{"num_hidden_layers": 9, "hidden_size": 448, "n_experts": 16, "experts_per_token": 1, "d_expert": 480, "d_shared_expert": 0, "hidden_act": "swiglu", "moe_layers": [0, 1, 2, 3, 4, 5, 6, 7, 8], "router_score": "softmax", "normalize_top_k": false, "routed_scale": 1.0, "balance_loss": 0.00328, "balance_bias": false, "router_noise": 0.1, "init_std_router": 0.00645, "lr_router": 0.000963, "vocab_size": 8192, "norm": "rmsnorm", "norm_eps": 1e-05, "tie_word_embeddings": false, "optimizer": "muon", "learning_rate": 0.00136, "beta1": 0.95, "max_grad_norm": 1.0, "batch_tokens": 65536, "max_seq_len": 1024, "train_tokens": 665000000, "max_steps": 10148, "dataset": "wikipedia_en"}
Below are experts of layer 3 (counted from 0) of a mixture-of-experts language model. Rows are named router (the router's row for the expert), gate (a neuron's input weights, with its number), up (a neuron's input weights, with its number), down (a neuron's output weights, with its number) and show model dimensions 256-319. Each number is 50 + 15 x the weight over its row's rms, rounded and kept within 0 to 99.
After each expert's rows: "mostly gets" lists some tokens that are sent to it at least half of the time; "raises" lists some tokens whose logits its average output raises strongly, later layers aside. This comes from a sample of Wikipedia text that the model never trained on.

# expert 0
router:42 40 37 56 52 31 38 41 72 54 51 40 26 60 59 72 59 37 67 38 60 55 30 51 54 30 54 44 53 59 27 62 28 52 50 67 35 48 67 46 59 79 41 77 56 48 50 69 77 42 30 49 44 26 50 36 68 75 25 56 43 49 65 63
gate0:67 43 37 68 35 14 56 52 41 33 66 47 61 46 54 28 35 35 38 50 61 57 48 45 88 52 73 58 68 38 73 30 58 59 44 63 60 54 54 69 57 71 55 54 74 37 40 47 45 51 53 58 53 48 34 70 38 47 40 58 46 52 43 86
up0:48 48 66 56 26 24 29 42 35 55 48 22 35 37 62 42 28 45 60 58 74 52 61 34 69 70 37 33 69 51 29 34 38 65 61 55 53 34 45 43 49 72 65 37 44 39 31 32 64 63 68 53 32 51 70 61 49 36 39 51 53 60 46 50
down0:24 34 60 54 49 54 38 56 59 52 45 39 39 74 62 58 75 55 52 41 40 35 30 27 48 46 57 55 36 36 40 46 75 58 38 31 56 43 67 19 53 47 66 57 37 50 37 40 61 53 49 52 52 42 52 57 29 66 82 39 48 23 59 27
gate1:68 48 49 44 48 46 66 46 44 53 53 69 72 60 68 53 61 50 58 52 51 60 45 66 57 37 60 14 57 78 69 59 22 43 53 38 34 22 59 37 68 68 66 21 40 46 49 59 71 51 66 28 81 44 63 56 33 41 60 11 25 57 38 43
up1:59 68 58 30 51 67 73 51 55 46 32 73 27 58 41 53 64 48 46 45 43 26 54 51 43 47 45 39 46 37 44 58 35 59 60 59 82 29 46 50 42 52 53 52 36 55 43 47 35 62 60 29 36 62 41 78 47 27 51 38 43 64 53 71
down1:95 25 62 52 59 39 59 52 26 23 77 61 57 54 50 64 47 33 57 55 33 41 69 59 35 38 54 21 37 43 58 59 41 52 55 61 34 45 47 28 60 63 52 37 47 49 47 51 56 44 61 27 66 50 64 35 25 56 40 00 62 58 40 82
mostly gets: "0", "1", "3", "5", "2", "19"
raises: ".", "-", ",", " and", " |", " ("

# expert 5
router:47 64 35 36 66 51 52 33 51 83 37 59 76 68 49 43 45 49 49 34 66 49 70 46 38 59 59 54 43 27 56 26 45 46 73 44 71 63 47 51 61 46 44 44 31 71 38 43 47 30 57 34 66 36 57 45 60 62 76 33 63 64 33 38
gate0:53 64 00 59 59 40 38 49 69 44 47 25 55 47 48 53 52 40 48 45 58 59 65 56 19 53 61 47 18 28 38 51 77 70 63 60 78 64 44 11 57 30 47 26 35 31 52 38 50 44 58 45 44 43 83 57 87 47 54 40 82 42 41 39
up0:58 55 82 60 42 49 81 53 48 53 25 55 70 59 64 65 78 32 47 57 49 34 21 45 58 28 50 18 37 43 39 42 23 47 28 39 72 40 58 60 35 43 56 40 48 67 30 38 52 28 50 37 98 54 33 57 25 21 64 59 27 37 70 65
down0:62 46 97 52 63 36 47 48 29 82 48 53 37 69 37 42 75 85 36 57 23 51 48 63 69 33 47 62 36 42 62 84 11 43 49 46 45 31 46 59 31 27 42 46 45 51 33 68 29 48 41 52 61 23 42 53 38 43 51 64 33 34 35 77
gate1:59 41 62 67 64 41 35 56 58 67 72 55 46 57 60 53 53 62 44 46 63 81 49 52 56 64 53 44 49 50 58 54 49 48 44 42 42 39 55 64 56 73 35 47 60 44 55 27 57 52 32 76 70 64 29 59 19 54 66 43 19 36 46 55
up1:59 49 57 54 52 48 52 53 28 61 72 78 77 51 55 56 39 79 47 49 41 80 54 61 38 56 81 61 32 44 46 43 38 41 42 70 42 69 35 45 73 49 48 41 77 57 36 20 37 55 53 31 31 22 48 40 59 38 31 73 68 39 43 44
down1:43 70 66 16 72 43 42 50 40 57 30 49 49 51 48 46 39 51 67 61 68 40 50 59 44 55 46 36 45 39 39 87 09 38 78 55 33 45 37 44 56 49 41 56 64 57 50 55 52 28 53 70 49 60 61 59 55 34 68 60 44 49 31 36
mostly gets: " eng", "disc", " em", "present", " Won", " Nominated"
raises: "-", ",", ".", ")", "s", " ("

# expert 4
router:50 57 48 25 37 52 70 76 42 51 64 53 47 58 40 25 55 41 68 72 41 27 51 48 92 64 58 58 61 43 42 42 33 66 79 37 31 43 54 25 25 29 53 75 52 74 39 53 65 69 67 36 48 28 25 23 45 29 51 24 46 39 35 54
gate0:31 26 77 54 45 59 71 29 47 48 74 38 37 65 70 46 47 75 35 60 53 69 46 29 45 39 30 31 50 67 48 42 58 40 57 57 46 43 37 51 88 66 23 74 45 41 45 14 43 51 35 54 88 45 35 66 52 44 57 61 58 50 58 21
up0:54 37 37 18 57 27 72 69 50 36 53 44 47 47 48 48 59 64 48 31 71 61 56 65 20 57 61 45 09 32 71 62 43 44 54 40 52 42 60 49 54 37 52 03 36 81 38 54 50 64 76 65 48 25 31 33 63 39 51 36 63 47 34 79
down0:20 76 61 48 36 29 61 45 45 39 61 62 72 61 42 41 50 76 41 58 68 48 72 62 26 63 55 42 57 61 48 46 72 67 60 60 63 51 35 52 77 60 33 49 28 35 48 66 43 47 40 48 28 85 50 56 46 35 57 78 25 55 35 57
gate1:51 60 54 26 55 37 52 74 47 54 61 35 66 70 21 43 45 47 59 76 22 41 38 48 64 58 54 44 47 52 72 21 70 61 46 63 50 61 54 56 38 44 55 91 68 40 61 59 43 48 64 59 68 42 45 49 61 49 47 25 40 41 62 66
up1:61 34 50 64 50 42 35 42 34 55 43 68 56 55 31 44 27 66 61 40 50 44 45 34 58 40 65 49 51 24 17 56 80 33 58 65 22 67 68 52 49 64 58 49 43 51 50 83 58 53 64 55 24 60 55 41 50 43 32 89 57 47 48 73
down1:24 33 54 55 43 31 58 60 51 39 31 66 46 60 34 40 58 50 10 78 35 53 64 37 59 72 57 37 49 49 35 72 47 64 43 72 57 47 65 35 44 38 52 63 42 31 36 63 48 53 33 32 54 62 27 64 60 42 17 51 63 86 48 83
mostly gets: "ć", "berg", "burg", "teen", " Tr", "ville"
raises: ".", "-", ",", " and", " (", " |"

# expert 7
router:44 54 71 79 39 48 29 66 59 44 34 49 47 33 44 45 21 40 64 44 33 80 44 39 52 51 58 50 74 38 63 60 51 65 32 49 68 29 65 66 56 51 59 58 41 31 63 50 77 60 25 79 51 63 67 20 60 46 56 53 64 56 69 24
gate0:64 65 46 51 57 76 46 60 12 48 45 36 74 34 72 37 50 31 27 58 45 55 28 73 36 30 75 53 70 33 54 41 41 34 70 64 52 27 21 44 51 72 28 55 64 63 55 53 66 64 37 72 52 42 59 42 36 55 55 52 63 62 45 60
up0:44 53 41 45 65 60 42 63 52 68 50 11 35 25 28 65 35 61 56 51 42 51 61 62 30 52 50 44 39 67 52 77 50 56 59 58 59 47 55 47 68 71 50 48 50 45 46 56 49 37 62 54 31 57 51 62 64 61 37 36 41 64 34 79
down0:42 29 48 61 53 46 26 22 69 43 51 51 63 66 77 40 67 56 78 67 21 63 45 48 39 23 25 59 56 43 42 32 51 23 47 54 50 55 61 27 56 54 44 30 50 21 46 51 63 36 53 51 68 39 56 63 35 58 49 51 63 47 57 61
gate1:28 42 51 53 57 55 51 47 37 58 58 52 49 38 55 48 41 24 30 40 32 45 37 35 61 68 55 62 64 53 42 77 41 22 23 49 69 61 69 50 32 67 71 63 44 46 45 57 46 37 39 37 52 29 42 59 73 35 60 46 29 37 54 62
up1:88 44 26 03 45 57 35 64 50 58 80 44 71 25 50 75 25 50 51 33 54 68 50 61 42 65 50 41 68 72 73 73 34 62 50 23 44 56 59 57 72 53 58 51 47 59 40 63 55 68 31 36 55 60 42 38 54 60 85 57 46 45 56 45
down1:28 43 63 65 59 36 34 44 37 53 63 58 38 75 29 56 67 35 40 25 54 54 59 54 32 35 39 60 23 27 58 52 60 44 65 55 57 73 35 55 29 20 45 77 29 56 69 47 55 59 48 51 49 62 58 54 38 27 38 36 62 54 54 83
mostly gets: "rib", "omp", " viol", " magn", " vi", "rod"
raises: ".", ",", " (", "\n", " and", "-"

# expert 3
router:65 64 27 22 61 77 52 29 65 40 80 60 62 43 68 51 12 55 59 43 64 43 35 35 52 65 10 34 51 65 15 55 55 51 55 45 73 57 68 58 84 63 20 49 59 75 45 53 41 37 81 37 72 70 40 47 42 35 26 23 82 55 57 45
gate0:71 47 37 78 65 34 42 50 34 49 66 33 39 34 43 46 25 56 55 58 37 55 90 38 65 45 50 40 46 12 59 52 41 45 44 46 22 52 59 48 72 47 60 37 35 55 54 44 56 45 71 72 60 63 37 26 51 54 54 74 50 52 60 74
up0:31 36 47 30 54 27 83 43 22 24 63 40 40 42 30 39 23 54 73 59 61 78 72 53 58 78 48 42 32 50 64 45 29 45 73 35 58 63 42 65 46 60 36 55 66 59 80 64 56 53 41 54 53 73 63 55 51 35 81 57 23 39 51 53
down0:50 51 54 57 45 43 62 46 91 57 48 56 43 53 50 32 53 53 75 72 62 40 25 52 35 52 41 25 62 48 23 62 55 39 43 33 38 74 43 51 63 48 30 55 41 47 57 41 39 24 46 22 47 11 43 52 52 60 40 39 36 58 66 52
gate1:44 59 52 41 39 54 65 00 67 53 62 45 48 56 47 42 40 41 57 43 47 66 51 43 29 32 74 58 56 96 33 42 71 62 60 39 42 79 46 32 49 45 72 50 69 25 73 64 48 54 53 40 44 36 43 66 54 21 65 54 58 59 52 55
up1:44 65 66 33 35 48 46 41 60 84 35 42 72 43 48 47 57 43 47 59 45 38 53 60 61 54 38 56 60 45 45 20 27 91 56 58 55 88 86 50 47 43 20 45 52 55 34 55 72 55 45 44 51 42 50 69 63 42 48 50 65 52 45 52
down1:62 48 43 36 42 72 47 13 49 48 47 29 66 22 58 63 42 50 64 34 48 37 52 50 42 54 46 32 67 31 52 53 50 45 48 32 29 56 55 49 64 56 25 27 50 46 16 62 49 51 48 53 42 58 42 72 49 58 35 55 48 53 63 66
mostly gets: " football", "\"", " community", " Republican", " children", " Football"
raises: ",", " and", " (", ".", ":", " in"

# expert 8
router:54 57 83 38 43 50 57 36 50 38 54 37 71 34 50 67 86 36 36 56 22 40 36 75 39 47 63 42 49 47 71 48 68 47 54 55 62 38 40 62 31 58 49 53 65 42 54 52 39 59 45 40 76 37 57 67 33 41 60 63 47 46 51 52
gate0:62 49 51 56 33 66 28 32 37 46 24 40 45 51 12 41 40 55 72 46 40 32 50 45 47 51 70 41 33 62 47 60 20 48 44 47 45 68 49 59 48 46 48 63 43 55 56 53 63 41 60 41 49 43 65 30 66 54 54 48 16 55 47 58
up0:42 61 62 74 79 38 70 42 41 49 41 41 74 39 47 75 33 46 21 44 65 58 75 29 42 62 52 30 45 42 46 43 74 66 53 42 35 49 78 28 53 82 67 46 33 34 40 44 58 43 85 89 71 46 41 51 41 46 77 48 50 73 49 71
down0:28 71 41 38 70 37 42 54 80 54 47 42 45 63 59 52 40 53 45 26 15 21 57 70 34 84 59 59 47 62 41 35 62 47 39 79 42 70 87 57 88 64 36 48 24 53 59 58 21 35 37 62 41 46 41 58 53 62 75 49 47 56 38 48
gate1:79 46 73 29 71 47 42 59 47 42 54 27 49 40 72 43 63 37 47 45 63 31 33 53 37 48 36 68 36 51 42 29 64 62 48 18 59 50 72 55 25 74 30 69 63 43 55 53 63 75 77 55 55 15 69 39 37 65 41 13 47 52 17 46
up1:67 35 52 40 56 60 64 63 52 39 54 44 48 52 68 46 32 57 56 63 74 63 26 71 40 41 35 48 70 62 12 52 42 84 48 42 64 55 55 54 47 43 31 43 52 40 53 56 49 57 91 81 43 43 40 46 30 59 36 42 50 58 33 40
down1:38 42 52 57 38 34 41 65 51 41 57 49 39 24 43 47 59 52 51 55 60 29 46 47 78 43 40 68 50 37 53 53 35 36 43 21 76 50 61 39 31 76 45 43 55 34 26 15 81 38 43 43 65 32 45 33 44 53 51 59 50 41 27 40
mostly gets: " example", " section", " data", "ance", " concept", " temple"
raises: ",", ".", " and", " (", "s", ")"

# expert 2
router:31 43 59 63 34 43 46 49 41 23 51 39 35 56 41 46 54 46 38 30 75 36 43 71 56 53 29 38 48 50 62 41 46 54 35 39 34 58 72 62 32 58 77 49 48 28 62 63 25 83 53 51 43 55 63 59 45 69 39 81 36 47 15 50
gate0:50 56 38 56 43 42 60 48 31 67 55 45 69 89 60 60 46 53 58 44 50 60 43 60 11 56 42 50 21 36 42 68 44 72 38 45 53 43 82 50 39 59 47 48 60 30 33 09 65 55 58 56 70 47 45 56 49 63 50 26 59 27 47 50
up0:41 16 58 37 50 38 82 64 45 60 43 39 52 56 57 47 52 33 21 59 62 50 46 44 10 30 24 30 31 54 50 47 39 58 58 52 59 46 62 48 44 46 53 59 61 61 50 44 11 52 24 62 52 54 54 41 32 60 62 35 51 34 29 70
down0:62 36 57 57 69 50 57 39 32 40 34 38 51 24 41 51 43 73 49 54 35 61 64 58 62 56 45 50 45 45 54 46 44 49 46 51 58 77 40 50 57 68 39 68 22 39 58 40 48 66 64 69 38 37 56 49 72 54 31 45 24 58 52 29
gate1:33 27 46 38 52 28 40 30 56 32 51 46 44 73 59 75 31 47 37 39 41 59 73 16 68 52 22 75 39 73 49 53 47 47 68 75 64 28 61 34 68 17 36 45 44 44 59 73 49 48 55 36 48 50 57 31 30 45 45 48 46 33 40 48
up1:28 55 60 29 39 44 16 41 51 41 60 49 49 50 51 43 46 46 58 39 68 66 67 63 71 29 44 71 69 40 29 52 75 81 31 51 52 59 56 29 28 39 70 50 72 47 39 46 61 45 62 57 63 64 51 57 42 51 15 61 27 43 50 49
down1:62 66 37 30 57 55 50 74 55 66 62 67 25 69 29 43 26 41 57 39 42 45 71 46 58 93 42 80 61 30 42 65 25 39 45 27 22 44 48 56 43 42 77 62 43 70 30 56 47 39 56 52 56 53 44 47 63 78 64 81 55 54 51 80
mostly gets: "\n\n", "See", "Scientific", "  ", " also", " ±"
raises: "=", "-", "|", "The", "In", "  "

# expert 9
router:63 49 41 71 62 37 52 70 41 40 75 65 40 60 56 65 29 42 69 66 57 63 68 63 37 63 46 44 48 53 32 87 51 72 40 55 35 22 36 38 54 55 11 48 50 40 42 09 38 54 42 66 31 88 13 45 44 46 56 47 32 42 52 85
gate0:33 58 35 87 83 39 80 41 53 68 49 56 46 47 47 65 53 45 46 55 46 34 63 80 33 51 70 56 61 27 56 59 68 57 35 60 61 68 59 62 27 53 30 82 60 68 78 43 25 49 44 53 76 55 37 59 14 28 33 27 45 49 79 47
up0:59 56 61 53 62 54 32 50 61 54 50 41 63 35 65 37 62 62 63 56 92 47 79 22 50 87 65 48 50 72 75 35 42 54 51 52 26 32 57 52 60 59 35 37 87 59 37 45 68 63 33 38 37 52 48 60 61 54 25 44 99 46 61 56
down0:46 54 39 66 33 43 70 32 30 90 38 46 43 45 48 48 33 40 70 61 51 60 60 51 21 38 73 30 63 44 55 61 78 43 54 35 43 50 51 55 30 29 74 75 56 37 47 34 43 60 53 46 73 70 34 54 39 47 33 56 42 30 72 48
gate1:63 37 44 40 34 50 29 22 41 54 34 61 67 41 68 35 58 42 49 52 35 39 45 41 51 55 31 41 54 58 48 53 36 26 59 54 26 46 59 49 56 64 50 82 15 27 52 50 38 58 38 56 62 42 57 48 53 17 35 74 31 54 37 45
up1:33 57 72 54 62 50 63 29 37 44 68 45 54 57 66 48 43 49 52 56 59 51 61 44 74 63 44 33 70 73 36 55 55 81 65 32 65 37 37 39 59 79 13 39 28 63 46 18 37 40 52 52 44 44 71 70 45 62 46 71 50 60 54 27
down1:77 59 54 48 54 61 80 15 57 57 55 67 73 61 67 40 39 40 30 53 65 61 51 59 73 08 17 51 59 71 60 46 41 59 61 47 44 74 12 70 75 65 39 60 35 52 33 59 52 68 43 57 56 46 58 35 43 59 52 59 47 50 45 56
mostly gets: " in", " to", " with", " for", " on", " of"
raises: " a", " the", " an"

# expert 1
router:53 40 25 46 37 82 41 63 42 43 60 68 38 36 53 34 67 50 27 60 44 48 87 50 49 50 44 38 49 57 54 41 35 27 29 44 38 60 49 28 20 38 50 58 47 82 59 49 58 31 50 62 54 42 31 31 50 39 55 45 53 34 49 67
gate0:44 32 28 57 56 61 42 29 39 55 51 70 71 49 57 53 39 30 25 63 46 55 41 47 60 43 27 49 83 72 61 20 50 64 48 59 36 52 31 51 52 52 70 69 56 49 59 52 54 63 50 47 31 53 53 42 63 21 55 32 45 97 40 54
up0:85 50 45 36 31 42 48 56 50 31 64 39 52 50 75 38 62 33 64 49 64 24 73 64 36 51 54 61 47 38 38 70 57 55 77 29 36 65 70 25 44 29 43 57 37 30 65 55 65 48 51 33 54 34 42 50 45 64 30 42 55 57 13 55
down0:59 53 48 58 68 46 31 43 38 49 80 78 47 46 61 50 33 70 55 77 80 33 80 44 45 50 22 58 40 31 73 46 26 52 81 59 53 50 41 48 58 71 30 60 53 26 40 44 69 56 29 69 63 45 39 42 47 63 43 48 35 38 60 34
gate1:28 60 32 33 07 71 68 63 74 22 54 48 31 59 71 41 23 64 73 54 68 28 42 45 66 57 67 51 30 48 42 69 60 34 54 23 65 50 79 39 61 33 46 59 59 62 46 52 53 60 51 51 48 60 76 37 61 61 43 71 57 50 43 48
up1:42 62 59 44 31 25 70 64 50 54 55 52 42 52 68 37 53 50 61 38 44 73 41 65 61 59 45 55 16 46 53 64 27 57 31 36 45 39 43 63 40 35 44 28 57 29 46 44 47 52 64 70 54 47 72 47 77 36 48 37 35 40 47 54
down1:71 69 56 37 80 69 76 47 41 37 50 36 21 52 52 62 32 48 56 47 65 21 56 62 12 76 55 66 54 59 41 35 82 59 52 68 20 60 51 34 45 43 46 68 47 56 30 45 45 58 53 46 42 20 53 42 56 46 51 51 56 54 51 45
mostly gets: "ed", "ted", "ly", "ing", "ized", "ated"
raises: ".", ",", ")", " in", " and", " |"

# expert 15
router:52 26 51 30 49 23 52 65 34 77 66 28 37 60 33 53 34 77 54 42 83 46 31 63 43 47 70 44 61 54 65 58 53 26 39 30 37 65 28 46 44 39 57 67 36 61 46 64 67 40 52 62 21 42 71 59 59 37 25 62 23 46 37 37
gate0:17 45 63 76 60 46 50 64 61 41 35 41 49 56 51 55 55 23 54 51 51 25 47 54 44 43 70 46 51 57 54 31 14 38 53 55 29 55 59 48 48 45 64 48 48 53 35 47 36 52 40 52 38 42 74 37 00 30 51 67 32 74 49 43
up0:65 45 24 35 04 33 59 56 40 47 47 17 64 29 57 26 55 57 65 47 41 33 55 43 19 60 44 46 42 39 43 41 27 29 48 62 64 56 79 57 31 59 42 45 65 55 63 89 61 23 47 34 69 37 62 57 84 51 60 30 50 33 59 74
down0:51 46 28 59 31 51 52 59 66 55 41 43 56 23 46 77 45 37 45 36 46 37 61 46 74 35 40 71 59 47 44 39 35 58 32 55 40 33 38 45 49 59 77 64 36 70 42 58 47 59 52 38 68 51 57 25 47 46 41 61 49 75 42 55
gate1:75 48 42 38 57 55 40 77 50 75 59 56 56 27 22 39 60 53 59 48 60 45 47 55 28 36 53 53 32 54 67 69 46 81 54 60 75 22 64 50 45 57 40 75 46 47 56 74 48 41 17 52 49 47 40 53 76 30 45 13 58 51 51 49
up1:55 64 27 37 28 61 68 49 53 34 18 38 54 58 61 42 32 49 31 63 38 38 65 39 60 47 56 56 44 55 37 61 71 55 44 39 38 46 42 42 70 38 57 64 64 53 56 33 37 38 83 65 56 58 59 34 43 83 56 42 31 72 42 19
down1:70 46 28 55 42 46 71 44 70 20 44 67 57 52 65 40 46 13 52 75 39 51 57 63 33 43 41 79 82 46 32 41 83 25 83 28 62 32 54 73 49 40 57 72 61 47 69 62 80 55 36 41 54 61 66 43 59 41 40 26 52 48 40 36
mostly gets: " |", "|", " st", "frac", " Gal", " Philip"
raises: "ir", "\n\n", "\n", "amin"

# expert 12
router:46 76 55 51 52 13 75 26 57 72 37 44 31 59 51 56 49 37 63 39 42 65 40 36 40 32 47 48 42 61 44 52 67 27 49 44 46 61 52 31 32 21 61 56 34 37 43 46 40 69 18 54 18 43 53 63 65 38 47 29 25 31 74 45
gate0:60 49 56 72 65 63 14 63 34 48 57 73 50 54 57 59 46 46 65 39 64 43 42 61 57 73 45 37 52 32 42 58 34 32 21 55 49 49 41 28 47 08 50 56 63 57 60 52 68 43 50 72 65 35 42 45 31 51 69 59 50 52 57 59
up0:28 34 70 28 38 16 73 42 43 64 60 51 69 57 47 18 38 59 41 40 40 47 34 49 78 80 67 32 58 41 35 27 29 52 66 36 33 46 62 39 36 45 37 24 21 41 58 39 55 31 72 35 38 35 31 37 58 31 50 70 88 45 54 66
down0:83 31 43 59 52 68 75 26 69 46 51 41 43 23 36 50 16 54 43 56 42 54 57 26 56 63 44 86 11 89 52 62 63 54 61 38 66 62 59 76 66 71 51 77 30 42 34 37 67 45 27 42 71 48 67 26 77 39 45 31 45 59 30 46
gate1:46 71 60 42 60 37 58 38 87 40 67 28 44 13 48 49 58 82 71 59 47 76 36 32 72 40 26 35 71 85 78 51 52 47 37 57 48 81 55 47 22 15 37 62 40 54 58 07 29 52 43 39 44 71 45 67 69 57 48 54 41 54 51 51
up1:46 51 54 31 41 69 25 36 59 80 52 67 37 51 63 49 44 42 50 51 43 09 46 64 30 38 33 64 59 34 60 44 49 64 39 42 58 29 49 73 63 52 38 51 45 58 52 85 71 57 73 61 64 24 45 57 32 32 58 37 57 46 54 32
down1:65 55 52 50 60 61 52 41 60 38 60 70 53 38 72 43 40 45 53 29 47 60 52 80 42 56 38 53 66 29 66 61 37 31 24 70 39 66 48 72 40 41 66 51 49 54 28 54 49 46 62 46 48 54 57 42 51 60 91 56 58 42 36 72
mostly gets: ":", "-", "–", " –", " —", " -"
raises: "-", "e", "di", "a", "c", "lo"

# expert 10
router:68 49 43 52 63 63 62 38 48 53 49 49 52 50 66 53 33 69 33 62 40 51 28 39 40 39 50 60 37 52 32 51 54 49 45 79 47 53 51 55 55 44 67 19 55 18 41 47 59 42 63 56 33 54 75 72 63 58 52 61 74 52 60 52
gate0:44 64 56 48 61 60 59 48 53 50 39 59 24 41 46 49 54 27 33 50 58 37 38 46 30 54 72 51 43 29 77 52 66 30 52 56 34 48 57 48 64 64 47 51 64 46 62 51 74 81 59 44 36 42 50 73 57 43 51 43 71 53 49 80
up0:21 33 45 56 65 46 51 64 41 39 49 51 64 57 31 73 50 67 23 55 61 46 40 60 23 62 27 30 39 48 60 42 34 60 41 39 59 66 55 50 70 65 63 57 39 63 51 66 62 63 57 66 12 49 48 45 56 54 54 59 38 35 00 50
down0:54 55 80 46 53 49 74 51 60 27 25 74 60 89 49 40 58 70 14 34 32 28 53 64 44 83 47 45 47 56 40 39 34 56 48 41 54 70 46 44 39 56 46 48 33 65 46 54 67 29 52 66 69 67 33 48 22 61 58 52 74 57 74 43
gate1:58 35 66 68 34 62 38 56 33 56 56 17 52 36 29 51 52 49 38 53 45 71 67 82 43 38 58 31 68 59 27 54 58 58 43 31 66 40 41 60 49 53 25 60 42 47 55 38 50 54 61 55 69 45 53 64 23 25 62 40 68 45 35 33
up1:44 49 53 52 40 39 48 45 59 42 51 51 53 64 45 61 50 57 72 63 62 57 19 58 57 70 59 19 54 45 50 24 53 50 50 69 47 29 41 73 33 34 57 33 65 28 65 56 47 52 46 43 32 50 33 16 50 43 37 12 46 41 46 73
down1:40 20 37 53 83 74 29 61 45 72 54 58 53 23 40 45 42 58 35 61 39 23 49 62 52 62 21 32 71 38 44 31 43 37 55 35 49 57 27 74 55 51 55 59 63 52 48 67 51 42 43 40 58 63 66 65 18 59 51 57 15 83 41 37
mostly gets: " BRA", " SR", " ITA", "iji", " ARG", " ESP"
raises: ",", " and", "-", "\n", ".", "\n\n"

# expert 14
router:33 52 64 74 51 30 27 47 64 38 42 43 40 50 21 64 99 40 41 41 31 40 63 73 54 39 66 43 51 53 60 33 48 35 80 62 29 60 40 71 62 53 39 52 62 61 58 66 58 60 27 53 65 52 35 70 47 69 81 86 53 53 54 54
gate0:45 28 44 25 29 55 61 70 65 69 58 75 44 54 31 59 44 23 55 58 61 65 61 54 48 26 21 60 45 53 62 53 40 63 35 68 70 29 72 65 50 44 12 32 69 43 56 41 56 49 47 36 53 34 39 58 59 42 47 49 33 57 24 54
up0:46 47 35 48 39 52 55 38 55 29 78 69 56 71 31 72 82 26 59 69 53 62 72 26 47 30 30 73 34 08 39 50 39 64 46 43 53 53 65 38 48 29 70 52 54 48 54 42 55 54 23 63 47 20 35 62 44 38 72 49 26 75 69 59
down0:28 76 48 43 86 37 99 60 51 49 60 63 60 77 70 46 59 52 24 99 37 37 64 37 62 59 28 57 67 64 53 50 49 65 52 58 70 72 53 40 37 52 45 63 62 75 49 54 63 57 36 51 38 68 62 58 33 47 74 63 40 44 60 32
gate1:29 50 77 17 40 48 33 48 44 46 67 37 40 67 45 53 60 33 81 30 36 59 46 87 50 43 56 59 60 80 64 52 39 70 38 41 45 75 39 63 62 36 56 64 50 39 45 40 65 31 53 41 42 77 45 39 54 53 32 52 59 27 48 40
up1:46 35 76 36 42 20 37 63 47 39 66 24 46 59 56 58 56 51 40 18 50 60 53 72 40 31 42 37 55 41 37 47 53 70 68 61 62 59 61 69 38 28 79 71 47 35 55 21 56 41 29 56 56 88 34 57 27 41 36 63 48 31 44 64
down1:70 47 73 52 63 56 52 48 61 47 47 53 61 37 43 74 35 40 51 56 67 49 53 56 31 44 54 63 49 45 55 59 29 42 63 45 28 66 39 36 27 37 44 60 71 38 49 39 80 32 40 40 63 39 28 39 54 58 48 75 51 53 56 44
mostly gets: "=", "\\", " Species", " Clade", " Binomial", " Animalia"
raises: "=", ".", " and"